Experts of a small language model.
Training: a variant of Adam for the experts, 907M tokens.
Below are experts of layer 3 (counted from 0) of a mixture-of-experts language model. Rows are named router (the router's row for the expert), up (a neuron's input weights, with its number) and show model dimensions 128-191. Each number is 500 + 50 x the weight over its row's rms, rounded and kept within 0 to 999. Numbers have three digits each.
After each expert's rows: a language model's description of what the expert responds to. This comes from a sample of Wikipedia text that the model never trained on.

# expert 0
router:498478478531431464510509525427440534397536565426396473496449529467512523468533435459484549641483462502562482430568515471553534567518462536504466499486502492558610452449454484346507508470472576
up0:518522495521480574557496408600529454487496399467453531536539475482605472509496495509453461539442529447464424527540456542489516391575419548527468414468551489592483449416416378605525499439589484
up1:550482560453425514465455438497604542532447524514501455515436473516608520537492535466574480483480504537493527481522483469472625431541481452546412542528501506526546545603420489499471526463612547
up2:478503551566443492519486529455485509539543537632475480477565541512490516442450515424596497503503534491317477537506521515434577471476520582496488537456416519529404484549556488514525490483483486
up3:531542492510467486510506539552527435464579468504478517439566538448418520520480556535534519503604515544508465572484430432570472516438461562506550494452546575472476474516455545496572436440455518
up4:585416512486542532583422486449486495505478548553595574546461521479494577474445564522555549442482447584530568513433491644541518433407457462513497467571591490536495604463483440522494440494522533
up5:435557546438435608442478502465457496532430580554520485528488518531486509502390457524537359414568511439446458515376584480429601478416447435430476525527418536412531559400492530450466470483503478
up6:560490519542471495551492417456526494513480463448471614580444576483548502481530459454525462563471494455445533495554595513453521403488518555447521518535573535547486511538481440499575480401522416
up7:465545430504496474517516534569513477521420457548446556577555565494499493540514463578501529521450531525472428580526401462406531374471477542546526438422439528519420453496471567495437497463535458
up8:564549450446549491407534536532521511548465520460473494529508408524495537470511502606529482438561538523501460497570469533514409520454483512524562529506439489517502542559504442459528540477544445
up9:548530599510564548488488483499471474510507508533484562495521553498519452532416450613561471490575599411509486502521491542530499524415506550526478483445588498457496451505538517486543532582474515
up10:483492456527430495468609531485429533532555506464467470480537532458548520565355505505398521528467510503496588520519406477455488498542567575523553427506551490418405520555442447504530474572512527
What it handles: Pipe characters dividing cells in Wikipedia tables, especially squad lists, stats, and track listings, plus semicolons in tennis results rows.

# expert 21
router:618436532529444611511462486478569506475471481526485591436539492508499549480502563523514517505563562528456488495391491461405464482494488482453482611507544492433512409513490491393505533503506603
up2:490531478518485517494468481469456591430533494468419607539428452496534526455442454592469575537449465456545456432543623594553523438528577485512475588411581511559465529526434442515531508478541559
up3:478527476568495473518471473437453525474564430600480403437446462523542500388446525448589461484492478463535539516570500482432454550460467554431440463574471540471432475575496532479431432473535539
up4:472608502551500442486539482500496579486586546355512489476556505521553353483539411580468497541514540449432467542532521446498460499497519448529499400493517495500588471513495589463583551573454516
up5:479472498490468423531474460520497455564469505511547510541541463477501499509547531444532453469591533576489435440495473567490530487545522432545438467359541557468402527571465364577491486476555531
up6:488420484458465515608476509502593476452471485534372505520441472544612478558515423474488539559455476461582531488543523503518434530581513521542469394526382532492557525624508472589496567413426492
up7:516522514466524494422579534513492511559491566499477464502528541461569424660478490494499444428585595548547506445505458536385522610462534472503509472522393592487549547518462464441482479566473495
up8:409536559517438446517578531538540475449510500458458449469529572440516459532403465603466511495524514446538518605504589497546523514517502574649564302421415489500504516513482541531573473584478601
up9:573495475500494523519501445465513598458490463567509505558477547424450442472512478522593509492496452463455437443479436456438490500502510449459449510563384552454505515425440487472592550369537575
up10:514554550459493536442449576516438522596587463415558409507459435479405451525588497476500560514508470492475484471518577468543534413477575555449432523532503514449487472481522571487635576412519462
up11:512420486484496464510434457537456547562481453460480519491571456432517521424483566519503588413515505532448481510519460425505480528452505511584451576475609472554516440570537378428554571391526401
up12:469526510479453537472485481470532544510513572502523532508638479429435553491501497563539472542541389539484522506535483428413478424492498430414488557404424509505585536515512536515468481453640448
What it handles: Joining words linking phrases in running prose, such as and, by, with, to, including, than, along with, &.

# expert 24
router:570439452501515528470516443530488527516500500563554543509411533543441503487516404506591482410482422550404567507472449531438426511454493532575446402514538430454581460418639500502497497506447552
up1:481513523514584473528424502494487458475515501602504498510536446475543511580507511492430508546567471480493511507584432503510397535579495519502475416422519509459528467393534475468515498534470515
up2:407480451504471521526378397480483549505502449623537503547525549467497587566505486492523507452470532490473484543518435454530528550463572497482470556535485556524468531524573522370548494537443523
up3:524461541473517449487431515425439482511518464469610465508575481491549545515539467507538521601448526460497474547521505439496499458439506504471388487492496540541498461400429507486462489556463467
up4:336495565541479529474432489428443494431553562502480526470464510437480515546465537559453505599436471525635523478485617469543499496580426490537517489484507448551490537546501544529471533477475532
up5:435637486478487447498548517464497523422512417472474503539479555480517462418479521525518444601555487517489541538417556525453518516543522489464559443487552454538497469501575504559498504519553410
up6:511538554461406469434599426417556516505444427488455524517525556471509573628448526522518467580588529464491410482411483545471509542521427481504545456471449566494505494474557499470510526474498436
up7:524451541558444448434400436538433510399462456509576452521532528466549443568527411450520528585508611462514481516462414495512537574407472499475529501573547524419505504476398470493556556477525593
up8:524460408440497565419542503518537466438475527473541467618535504495454465450497573528488462533577522427395397468486504404604530550610522479502556489494539536516485485549492518424487536482563450
up9:505553528483600498585563535466576502511496478422516551483457493461480508533506657523551589439613394501478484421517466511539541513457406476477544504510546561526417515560505467509568484549498569
up10:384454523543384462448505569428488437513489590444489481486558516417450481530572525575414380504511538541494476518497517571509500510490470490535522489536542469557473513556503550518533584460495452
up11:530581485566550463471466498491436464491454478483452407543583458478453495621516518540572527496517539459580422459537493467603403471454498401525502511464508438491520507516540541443489398446411546
What it handles: Opening pieces of words split into subword tokens, often after the or a, such as st, dis, sed(an), ind(ium), reb(ar).

# expert 59
router:544398449652551492508458444507494542516530483490471528420592473518502522473521468474455452555502403516572453486509518474554568523610546523432412526465495530493526474596553544545461541533546452
up2:545537450575522601594534531513466596499468503461585480485483428537522445468449398463532461480594549551516611570461519487541509450500476565438506498451489552444514544486508472439419455465533496
up3:550549550425507492513549470457551470532505428557425522506461448453531532561551455519544607497515557453448476527456524522528535554447473518460541502476533594609500523517544510446545561504378455
up4:451468500482424545486480555469474524463564547506568493521475465554426550486470510511561448444507524462416546588481547501459495509487580548467479526593462478437622544471405501494492440535512504
up5:525449476406471457463367520520587491517621503431551484502368506559584487541462505475517470511508530503500477496428552444513491416568500476561402510546444420460494483480512503528493405473538517
up6:518525531480487555539479513573596549559478509380458483533487526341496484486484502526488532476520490452421517587516567483493492498387431527502444525532509503546447564523555463518465461477447449
up7:471619556500545568508456568511569465499374538481500493579530504375474424519536511508569500409464515507460476495526496473572475431477572560332463489483530562603579556514420571463532556434570543
up8:484498532582521575471490525489506546446521544423548518469485485517542551464559449569576545437542464491450454465545519524533414520456556522496490419428508528429516564497511418508397440480438572
up9:552518536498485466562551588392463490563521541558466527508497434523488467464525520477510516500550550526478511451500516501467562497491540493409450589525514525563510612486507575437499631585453530
up10:460524681530408488445514490535555452512560522498558554573568525415471486480477532538508499475508495427525501464451554466494408537489458509549587471525460442502507457516416545566523458567389556
up11:572494453471423608517580468448515446552476519554598527540548507499628446505457448477483461393545471541452524495508526498581499450530484589532519470484516535453400487484454467517468450534486517
up12:480484620468442456457498447411537407518560449506397491553428490459504547564447449517446574515483557509500410482467458458538549535497456433465471513560412537642465491479548546507487484489511454
What it handles: Articles and possessives opening a noun phrase after of, for, with, by, at, mostly the, also a, its, their, his.

# expert 47
router:471441598442485487406454609602566509493458446548576497510442475494509464587540476579453505421529480450480474553528434571421493515522515434527567400499516501549589472413486502563471535498525485
up1:469489508519552463504466453435498515422459520460519528542637553453503530453406539532488512520528523535507499538421548562559527542478475443474472447523480498499547553465546430440404481485533510
up2:452502483492381608452589514501529486497506507506528523513494504551472443485512564469582516404440551511479500436487573469547485558429491493541499566470562515442452444520525589495487451457469460
up3:452413479560514594457503536501473533522501557469563498551509501563547473478496560494502492378509526556458435494460625549475551552510456458543503493477463358487545488580503479490555490496462512
up4:497390479483465515540506511541418509449494439456511519572582562489427472522388518476507497496514450495485468438442527554517477579577577549483473514396449496460469466497424532570541468423467453
up5:552451489474459511546440531556471389495479551404414546526528471479439494549440493492505552537441460461431489436442519383470477562582475504521495434490501552536480522559418525456560527456474488
up6:489517532490579524517431489467451481546576562522536524502438480515439550505489503539471488451474538497517532366382475503502490581575498589429537508464486417403568471519528529577476492482489534
up7:582497459573475481471509504506467510470419498478467542621487607516467489465512560437470499613469495498481481550481457538467356499478454495457456508526448502445447510497512511492572496578543537
up8:565531493568511492470447490548510516429512511617504467419493633469511443532484489378420506450481569457487482524470497462494411426536472436420563437514421515493462554523516534586480524519594570
up9:463491469542532494461454505508468436421538455531593508616560444524558462501524505499553442485521514541478511480541439558521509580412469438345471485501491489517513518514393437481586432494389530
up10:497556498480532499493591505475519519508491498480479516460487589520502504538453520478582416453476634546487466503474475486495489497538407410507555489396436521522384466481475438402517541560517557
up11:545502529470494504497505431550493537437493503517497453597391461504468455589485483520497501465519509531582546526463459546528363509577405453496471534544459494573579517472519561500402476498565539
What it handles: Initial letters or first pieces of surnames and foreign place names after first names, e.g. Singh, Moore, Ma-estrelli, Turn-bull, Van Wy-ck.

# expert 4
router:557546462603509429446449477475446525518476495398465431488556431578516551531501483508501557544412453401588474552475564508515537487474412495555547532519413481477486461560460565333553515563430422
up0:494506537446477558483519484485414615616519496432453467468567431466491424428485523508510491509573414541593502404434465455620358466430539407495519470428576540466470443515524523490525477604508454
up1:437555422477526461489563488498522535471585480552418526484530484498518451526510507500537507432488472423464445536497487393464449508443416509464431531510446479579485492509499560511532602542426499
up2:473563567554520550537487448481545505544515411574498471510514483580503470491539525550528514479472385467537453489515499487516519446512419408427436470484533537510526577642510417545439443403464539
up3:514447505498466498581465409501484470445490440457478474459480504531445508562434530569473455471470493381603522483477480508469530453454606427476466532553513589479509529465459529501504521499435447
up4:494429565419446478477535453540473464475537516528346507476446442483545555570532467501555557488528509441523572549449565422507506408489594494518453521442462482518473482538537505461518488507508423
up5:476553418500544543503471406522578514439470605455598476541488509580422525583494450541555552474544594439534369425437515499501527516451482569492535426435468480488433499469546466478493564483460597
up6:526469479538452481448482462413462512512491489528510474453503482396405499500452573492467510583475484509434427543530495541502535522577528627485499512562451491592459416565413500482543428448521552
up7:522523491410593466497524541518473490494519511508525443472541499508532470515496505523409492578437475427459451535491529373555537472520542537551534454536450511498512395497547529499393536530527486
up8:522426584488480642576478487535470420546493592466462430550475486547542547566478497485540473524462562458509569500489547408588418522531518376516418592538517497486470517465570490520584440443433460
up9:512418480514437550581520526554472511585436534468394464471558445535479449589418545491600558498513556518550494553547499495604491532585526499490528459454475588445584423620550474459497487583467562
up10:434502573504563520502560614433479521509447491516475498490413510453544442474417525512440427502507448502555355433508446542533531567482494516495481597531565448496521418542488540458555478480508474
What it handles: Closing parentheses, pipes, percent signs and equals signs ending values in tables and infoboxes, such as kg), 11.83%, | 62.20.

# expert 48
router:429507533595431545493521408410454467512502490494393488463535537498455572549472517509509474553518387512581539513395451519436607512544448542511409496491421552554550535510451529506528578509420492
up3:492491524525472506579451490479503505539482566599468363517508462530504484617515477537520495506568507487528513435444478514472472459444590461534478507572463444563467477498552579536544548470595481
up4:428476536518471538494463511479471510486532454440489471403534505568461425512462484545541507405603541386485417538501574569589480489581504520527539526504474436500500576509543517412532541548478567
up5:500513580464480600613483498510536554510548457599496510446550423417485402515424509483446509445503570449429522554453475480550494552536388463524467490505556457512478513609517381477438410529506562
up6:592504496423491500492424501488527477555487483451493532435515445490508412477427503575583480439517494432365443576490404474497513428499511394495493424528468574518471513450506486449434506486527438
up7:464581505415452569563482467474536473450512517605579567572487468477486486492472525503478475512478592480442466549507478533459502444432468463526461608461430527503516496638471590532606468485505514
up8:554512552520461489589433442464557576543468462432477467475413400543545495509470436451545475595487508495501508493453473463512515489424547558496424470470463424537492452530473533483484548574522525
up9:509538531523493410535414578512531534475515521500444491462446566456495549502494451509582467474461514490474465555448447520543413494476496541477493492529579462390457426443553487543535545525644533
up10:509541509400411503513520497562557562540477533542515403539465540569451472511519605507506478574470491393516453509450604461514479503560469486512562509488572467412530596599434518482538603572489474
up11:468477566471562411536513518524487567513557450543512558500474443453503549467451494570501577528495437513521509635484507508569475473441426499438552469486526462532495573466530554518459552534557477
up12:535445572520526593505575500473440485428570427491529539479545588560477516477536466556561600557455558526479528408425518392477527512355441444521467591463421487477494445559525427504528470489500476
up13:539457387474559487514455470524474528536512350476519517449476522481552533501550569537506472411643495403475434455540479579474416522575516489458486552483525500538513379537451515574583544518457488
What it handles: Line-break tokens after a sentence-ending period or a == section heading ==, plus sentence-linking words like However and There.

# expert 43
router:600594528537421656485576492514454499487487616424489529481553470502557526450456555506472582554464459465522523575474509485511557563524441424493476552492543419444478457507480489394487457521467534
up2:436426457496527458471404521528508520474488564605461552466333481538586502480499485493493484562552575556491503510454499487466472538497532572527442551509524482534483429491545474541475535484474489
up3:408544575518565438505444541464451498375429531514445439584523471493488602526513508582509470508506534468542536453487548478466504588515507477519494518452493427527497455538510531503501465552466479
up4:524527596483467370525538434490512503556535449519557443518476434519496483458496541454528499549562488586436472514459577487492468516386483497512512421532572458490503522498421625485595491510532502
up5:360533458524487485439483511556545523619525490517579470570555543532508457491574485570575495461613465469506510450510579529578436470523487616493572505474467503436581513556438490587511479502454530
up6:428524469525496455565475543506523417531519509556555465492362583453544530554540519456495460550498517490447494456520473547522498515409443615497449422493555530549495527465471532485456545492548488
up7:474497482555553471440472517612520596513448463463550506497565547466512483500413486526539560573497588467518540551505482534496464480505491420502526544374519473534431549581508505520628473543534522
up8:512513537486485536463562557530545453523511496564466514650483527408546370511494506518583558514469486495510512524557396482462533524519514554438491473540531477539463482540460542491491450560532548
up9:555481444448606553508516497484525465490501456536495524565409459453501463438483472486488502503492442454523523555438525521465496535517475544447485516616506465479450446461537435544485494505580472
up10:434491533478508548516492513471514512426512533550522514496445461482506406471551497533532495519455504516490438492453563542591477497409400588533509399570474517699454513452384444581502509429492486
up11:520584530497512517521450507450508478574464574443544494484551523532486554527586383551507550481537583455562457390515566571451488537459489410534572457502527543584534448504557544466460550573536447
up12:488497559512499516505478487488553466574490498488471441431598454578567586542531493554494548562498524514473597308490478517484582348509396503470486511520503556464470523618459529521494543473460495
What it handles: Prepositions and linking words, mainly in, during, within, into, as, because, usually before the or a date.

# expert 2
router:528445533473555476477482563598544587500505467570565461533475556460436487491541447530528498460539479476444513493545390517427486471470508463464504470489479396489486442538497456546451551515547604
up1:529482470513502571473469452414487406449348509509510483522434488510517517528406542527504507468508611400468507507532523469460412484448513516503511455606508525489491537467497375338468564504386518
up2:535500500533509440435462543501549432446541519465443521534505556448580542471410631486497550538509547622564480547434565384526453516514523475509542474473534494463584525454579564488471489565524463
up3:532419574518569490492435592386405553474454575459498542458492405469581509524506438480460570476498486466524440552476552403521481505467460628368539450542593550457440482449552475407477495398498493
up4:412570454491455500401460497573507556470499556497401498490495525550512504429440501526462513453668502495472485484443409411503445495480566452562440522444587435484447497473514548532544516513480477
up5:597385513516409623554499510456530489470516534442473471461556525436573492510496521468479547508448410453514503495515490458532497428482420508566524407516513438526436479549517520505566458496481512
up6:463545465501512508441620489414581432513491495480472485532565424434631568446446548485440442455538529532516448604507539499524440467465482449494451473448493476581467514543556461484479541437483512
up7:470579519502522524504467420450429526588480514441589471514559485508488454501480496544574557517510492482557454547506567548440579491498539478522469513550464487493522486463441552337506535438533441
up8:510482479591578601422524475512500531361501503479522482508613419512486530558503422619466515563490494444569436496526438489499454566534514482511549454479462481549532517571509543462428497552549361
up9:506495491502509531581468462487543455559460536516418616459554509476493451500448482554536471711515547500439472583480559546471511526518432506547411441493570454594459504555502682495511523577390526
up10:618561530420582437561454565407521439542419509477513399492481432501524507554537468460502524493532525503476471531516611521529501510451462465441508444461450535519538518455496463452496436549455497
up11:494551480445516473488506448432513463575462450447465492569480478437573433572558550480506532611464452545541495465457538461504504464448384452468457450572442511535462491530469558472487407468392543
What it handles: First capitalized piece of a split proper noun or title word, often after quotes or dashes, such as Bar(riopsis), V(ishal), Kal(imera).

# expert 55
router:499572512534449438502396453457541562492485509504404599496517541575505520425521546446452517587531509462451505519425510398478508472551426556536435590430457534581489535501346565457512500503497531
up0:505437440362482481457471425512481511520514480531464510486483516482490495457497545423554488534618543561515511405555569423526579542472505543569467470408500602470537491517435489478460538383462483
up1:461457522469503514560584436528452475576572548506453475482392579531490499498442523471540500494503518443497477555423402532580554430460410548402488411441445509506396515588509545459488504450538428
up2:400451537515566525562455481585525558549475515572475559521582416498525460451422451582525488545531523501472556506476462508497534490549489441482445387454424527496530571509504476536446524510584411
up3:545521521553510439433457497558578379454511495412528522499490465514538500531496516506526503514531533528484561508556553536499541554498447574516429510414534479492425410549535518523504498503465427
up4:478425567499477509519551458451441417503549502465525515528477396433548462514433444468508523515474518498533497480456513559489443514504502524414510472424546502542399442589471480568505497461428457
up5:524502540504626524516503544460557430419555561487438519489541544443539405535454455516505507485433497420540577553472498520599491562491446441487543515538544528551513527459475418511485480546509504
up6:498489489500509453452535546527604553509494400543523592483419526537506495441464477513515533524432535573496574407598533453453549460480513494439458485423513551511427547357541546602453564547575449
up7:501502558516421541506491502447548535536433551477456505498558455591482499498439587525518473490527547455385433509514525603509481377521470479529504508586427531479513457542519518482526427448467480
up8:554476422560575550579487494513453464385503518486638583570446348532485482623550485534511506546477482453551507395411528477529496512578496494495513531424521545487478498466565538496487395500424517
up9:530483515430427497464492510510466496460548396490465500551545530548495454468512469433525510531571471567480402524438420504427576532517479529533585399420530536456488525496520480555540487522494486
up10:603364548517476494441507546499518505530558497505566480514421465560489553519465542502536559426412520429493437456529410579490506564510463528483419398466563474476473541532534574513481440458428471
What it handles: Pipes, semicolons, years and country codes in sports and election tables, such as GER, AUS, 2022, Total.

# expert 31
router:421553615516500472498445449459439488494500480453524512500578635486521496432482441507441548420465421538624460443378596522522501515482494536566508506518461497429511559547463530428501481536509694
up0:483519464441473500564546489535460528531460404529468538503524504485599380501571525521459408497481531556505505480513529423473463565572414532409413522505473434496491572494507441548483482403425519
up1:507495523395468498405575583487570535508542500568487513553508494492515550467538479518541548497632478433455484498462502518433480466526534434497511521531546479471482517442491490514556518531500450
up2:506482503458468473460505540519486454501478456476445538476409507598530513526493564513446522516580512417505538408593507478486458432547510473403495562460546432520438501488518484516545485473588491
up3:551517543520411531561439508445604471509554562499537558493492500506477546630506513475541531579519523400516475536484508498444418532605543510539490550506530545571536449540543520495463489506491443
up4:570470468391530486516522486526497494454424427547442365527500493610582461562478465506572461478429515388521402564492452504473499423418525412527433473500522494569450521450450578532513615517517451
up5:475449516526510402581597593550412557502501359587587493521386522509427440428414491543492516572519508490515538508491438461493455518435501487478458437528585466534490488517475587488474479399447517
up6:498432519502379506519456516545478475443552451469490613534486525486497456531410511499523473476500588489495513607532436435448480547536543449492457541455618616468481470476539376471546483488523496
up7:466443499514440504409472604471522509486479444403522529503562512523489504560558522484476508527504420520477548579491507508565440457549429513491536426490414577533504553599431562510541583508507455
up8:566496533521444527479513531484483477473455553520432496532433511507543598620477511448459518462445457441494586531553391524535446500389451492454531547481439408453536492415421474470461430460516444
up9:547510496518489537549609507572566515565439527519586474572451548515498445478541538420510488535492477381447532528561495473575415574612537509502537527545539477451507444579509552538426557432480443
up10:540440433536548491520485502489499500469525545539501492457583438535553424536542502550495570481471466539523556510531412416562536461500510606563597484421426428540531431526549512572476566619455422
What it handles: Closing parentheses ending place, author or citation groups, plus country or state names at list ends, such as Ohio), States.

# expert 27
router:424508497475376426416481513500511508443482496490491423410511536410392508362473438458455456482496535486554478557556532414475530511543465423563509524479450449545510529527483572529444503551535536
up0:527515531526447542533490488504496452473578400481472525480446505567546521520637482486531527538411484392537521448529455508454595561471394590517544481529472424514528525501556545562591372570561510
up1:550441444453509561535609502565444530550552449448527523614484488593639508534500540536520502471499539516414487505543528575561442470356455477434471463490509598472480510505549441489516525536459483
up2:472484581514524484461499501537436438401462515577576443528463497535521593624505478544431486460544584490474631439513577550470528506504574424524491460348483507468507560490501405509581515558547535
up3:511431515499465521492539607533493535469574456575513573524546489483481463493421510490493491525510486472520508470544444542580506629523467524562591502538635413463495459521469494501524538493428501
up4:475535411527601564519462508501589425567527490392484614523448490533587575487526482512519468422522535599528472442525463578572524519558496573459455475489452500511461561481525517435531446397433504
up5:529560484446513480537448445541529467517443554464561573516525568506506441578505563501473540489420569477375538552463482489510566488483520584500555432495519443481547461520497391430554494550504487
up6:518399557525511557501563498485580544571485561534599508538509468481494471537543439575515579495524545477482452400564478587503495483574508467503486507499434573550455500554522548555504639576545506
up7:459515546462482536518544500543435463614483477472588457547531497462462427449482506537438638479556538492519470413499484558462548387531438462521540441439509502464503448519564497524449541548497482
up8:495504457533429495460479468553536443566481518554550536515434554427546534518516521454496570529434495548571477525502451558470515531483381559503586510520612518427551447503551455518446585583526471
up9:518555464561505509456507556488493525483513497534649589532443453533484494519500515493537529478554550526521506517554554509529466485513602427511570365549479510582495541527499532510459382421565525
up10:508463415418564516447508474516494499459502532522540562494451501421469530481477445431527517558404487380512509456511489444572575572501473651489504419553501442497498441526464451454512549460537545
What it handles: Pipe separators in wiki tables, especially the first pipe of a new row after a line break, in sports and election tables.

# expert 25
router:462342523542577412412442563582587541505507501535472530501433435436508453539550415568472513425464553523401529573513513482415496486511537515549495490468481370489526463503529465503466535586563561
up0:525445520379442498498481396600527464507497556418513412431462542493464490497445532497508498454536574490511392468507503504524601494542557514473435425553508483501531442476540495529569468491531511
up1:494467541573471616531504411498419536472503539496565528587475499449610490376447474657521467599456555479547484550464513513548484533540494526504476534480508499474549529565502550567538370490491482
up2:479507475473514487541500484528446434517534524487486552538500517569512519567541485473501573506534520497488423442458446506543464474548525582514517432461530557490570490506547510568574553505459440
up3:471494451557484535524522540446512497472441482473423558535550456539539455470399531473478439518501577443519469515493515580574454480488458505459552512532382610468430560485455546514475466430525414
up4:457468437440448537505511540437504518495496639539506464436563547564461541437431549492508440529523498552463490511501523621529400490519483516499480518459501485577550606541460431578573446531472499
up5:478508462538389509512468534422543608433427511535452519479483500511570535473489547433499469576580486413586534575450480451486527488515491488491541533436633593489476510557525520531472480474474453
up6:492426420456505498575451400571493524493536496543467543538486532472496589520495472413507515440547503533549495489561484548531549512501481550501557391525503495455569452441484492525460567502497476
up7:473523395505497514628483388505596491448487508360559443444472593519469441491521487436496542554499518541493443484467512487505415502562560421500416444424488522514525581492592495542472573450465459
up8:501558409576406527463503481543501489423488522533383428518561452436454546570454556530521512554488472514507501528509536500519425467523522447474637575505564485499557449396429458549471565563505462
up9:575493419451507488493546431525499516543493475468475487558483474577506457446473544500470526476553420487513464496478538541561515448566526453450511630476536452491586554445575498522480505430486404
up10:470590460465510575452452482458516630414534394476497533421536503493493551481488493454456579639511586533477441490533462416540479443404484535488481613447453529523450479530465559538532425557490442
What it handles: Capital initials and short abbreviations before a period or parenthesis in names and citations, such as St., Jr., vs., J.

# expert 36
router:536466463505559576508473444477491454511502591480510611553553500515488527500397464444411553554505552512703496491430618456529560509523483497464402505502451547492527566621525526601523507490551498
up0:496538484448451593567586437494429590518494495513527483590446479482519498431442412504441514485467507443514437500515575517496429524528508528400496511520490431488502563549458432435569479464452439
up1:528497454426515608515477526560559466416472511510604468535456523480562514444441547519408470556529501596447519412504436491550517514474523501542506451561417568505434591529561539479567523560536606
up2:539473497528512469513501501495447517576508500430474537513428440548399585548470500502510542513437535407488447517441609486510498452469517532505624516454527507516571471484509579492585540590451460
up3:510469541515474507515515442528521531423501481492419463487539495548487465505610540540493451510500502541473466465478380460487506457475607463447481472583507451531418489550524502509471447520526466
up4:480518496514495608574521450562528465492474534527514460485494418477523516573436483468514538556572513463519564437546513498453426449455425461442569534478571512503398444501531494522545485484485395
up5:483559546480534428556549526487467536516521508539540498584587503551474571450502564501541494454517544591503519455551457494560496367531502484459527537441524549484553488514439562453554512458512607
up6:509459488495490500403413469464441554526460551493461495502406542469444469503510500475571455476484433368506439573515509528623476382481458434535530524419550465462457512476571443478494524505490507
up7:458483503524453443490563546515497547523530494476482469464560446426512387471530448457455617446529441422468524570456522464441449506572541514540625472483503517465461496471413455485533424611495472
up8:417447488504479553560520546517541437471631446507458452506481504502548575521457514499449488509453538567361482553432515512465476442477522471460505415533482499477454549533519483507590436649548423
up9:483449446431457470519529485499529518506397453520525459536487403470434496474572468556530516528482464526456422481482497551552539546569423524503509498536513523450490526476441542571468460615503546
up10:488537504517552534556483447452471507466458488501520478563528487549568494503524421506509454454521405476529451496443438466418486507594505501500490465473543603534458468510508531552482588452460529
What it handles: Articles, possessives and auxiliary verbs inside a clause, such as the, a, their, was, are, often after in, has or played.

# expert 34
router:564502457487548558555520639422474452559590561506575469512444459508519583476509481465580519458526523530490494465528467444442567462469401470576450542455531484430522440470503512411419439551497619
up2:493486527499518459466505544457536519594435456434456508513495439562458579536493555522527451489483374478493461518532569455520538469553556439524580548553524421522539477458483465561580495461515519
up3:548436457497514406471439494569531411516465560472569500535515463553537384503515443439559482593573607525515570466580542490509397386471464495525501458482604481554520551423453566539538413534532489
up4:505523464428388512528510488517546458552523455365471582535506425409503515549562472517499421487397473512478570475547468538457495539472514561409557513409556450448603543483484471575552515430489582
up5:430457462507507427566545469497543467495549449532443465546566453542543536542441554563509535541474659520491534444503482519455533586406422512517600576555550550553469481449515491447526554502446512
up6:398494554490495509380430414535514611480553465578497501510459459417541450499458493503478414432431475422445443454561440408430450475445529504456487567461500519512492535635435437476500493516568508
up7:439546500479472516401512468454516477523519434527522486452529525449465447455601612516583538473584422553449510552491440470495602455528568487451469517517494479489537553459488474497532486391462508
up8:513513463495506554523534461539488439531462482513474459531513447418521531424529489475578575462537477373502451415600390428553476533501475535442538507502543524483336558560559398512540462534534463
up9:502431493504399541485491505523477479434492477523421512492558463550491430471441515539456462558480487493583415435474484497558489501521478514469441542467563557434463524484462533567612586506411487
up10:609454482538467446444489483595544451505564540492547504655552436497578471522468557569505450500470496456494485419589534494650592515532490591575553555518540571568463522534375480518537508498523584
up11:517479532502457518487444483429550520493508459400611628604634474520551560609508505529502516602479545569535564433480515541507526520434414454387526501517505528547548499500452542467509551482455514
up12:473514355491469439492519561568462585517474531485428440502447482490494559471471564502512445477536491381452537527513451540504524532497480481521535574520490508494545501425400555482558494516547498
What it handles: Prepositions and particles in ordinary argumentative or narrative sentences, often starting phrases like at least, under, along, known by, out of.

# expert 16
router:479503508529342575501524557475470489411532518471519488398420515493573528444538613432498493481463561515330496464490567538452452519501474481496487552484615398539535412464453461403485542541515486
up2:485449491583499563467423504494470514514488515497539466524550551489514490545549526483504529479476500512480469498456525457522515403531408483496524457422521580490384414556533462508467481513436424
up3:485378491507477551531542549458537488551510395438468521466566500607516484489459512596513420544523426490482529485447441574543486543473506493483537378576483471407457467464513512500471454584483515
up4:570434562522494413505495516507482473478504438516455492498554582457494403525456485526471494557561514479558532482596533563546449474525481497509508434615492461581427567569458520490608514506529528
up5:621541522481503546545491390526453545460473431506599495557539607533498398510459523545522495527658509504488586530556437470444587483567518476457476437535477441482580441530498491472523512422557423
up6:504474521527465367399631487528455420511527418593466455463537539566459488479469517488418375589546475541508508553558456482470531537499512495481456564608504443546485581503641500434502462481524493
up7:476549503568509576510584534483504609518529525493424427503446486442519487629452444482469472503503479506496472454449523497614457437544403482568541484416513531527528493483476523532478498539422442
up8:528445599515548517499491506549551428487521610462461409513476464506547426503474506503520446558449510496512541572531516412439518553506450494531529583597477520502476508557533519538558469536526451
up9:488435469550487573565529466577549531504437509491536522530528609503507474482488475574513466464575541461511553379489527515521493508465494474529585512570573499494342547485541496454474484500613467
up10:547398553446486458403507461589613448525523550517551458516458518550493485536445494537565548473475524522483509491596436454539455529491434513407531574582461543545358559600504528474528514433519488
up11:458568581502562527510450503461549457525550519509416459528544497591511439555516441453395401537471559491479545543445504519539463539535497585592546375541466478459487433495418537523465466516420501
up12:488627475544506457423511492473455536522470503442448495509464499473495605452428442529534505520505524414541514521507505552440400583476505545553505520505525515592464566534517564553489459398525464
What it handles: Prepositions right after a noun, mostly of, also for, from, in, among, between, as in member of, part of, tunnel in.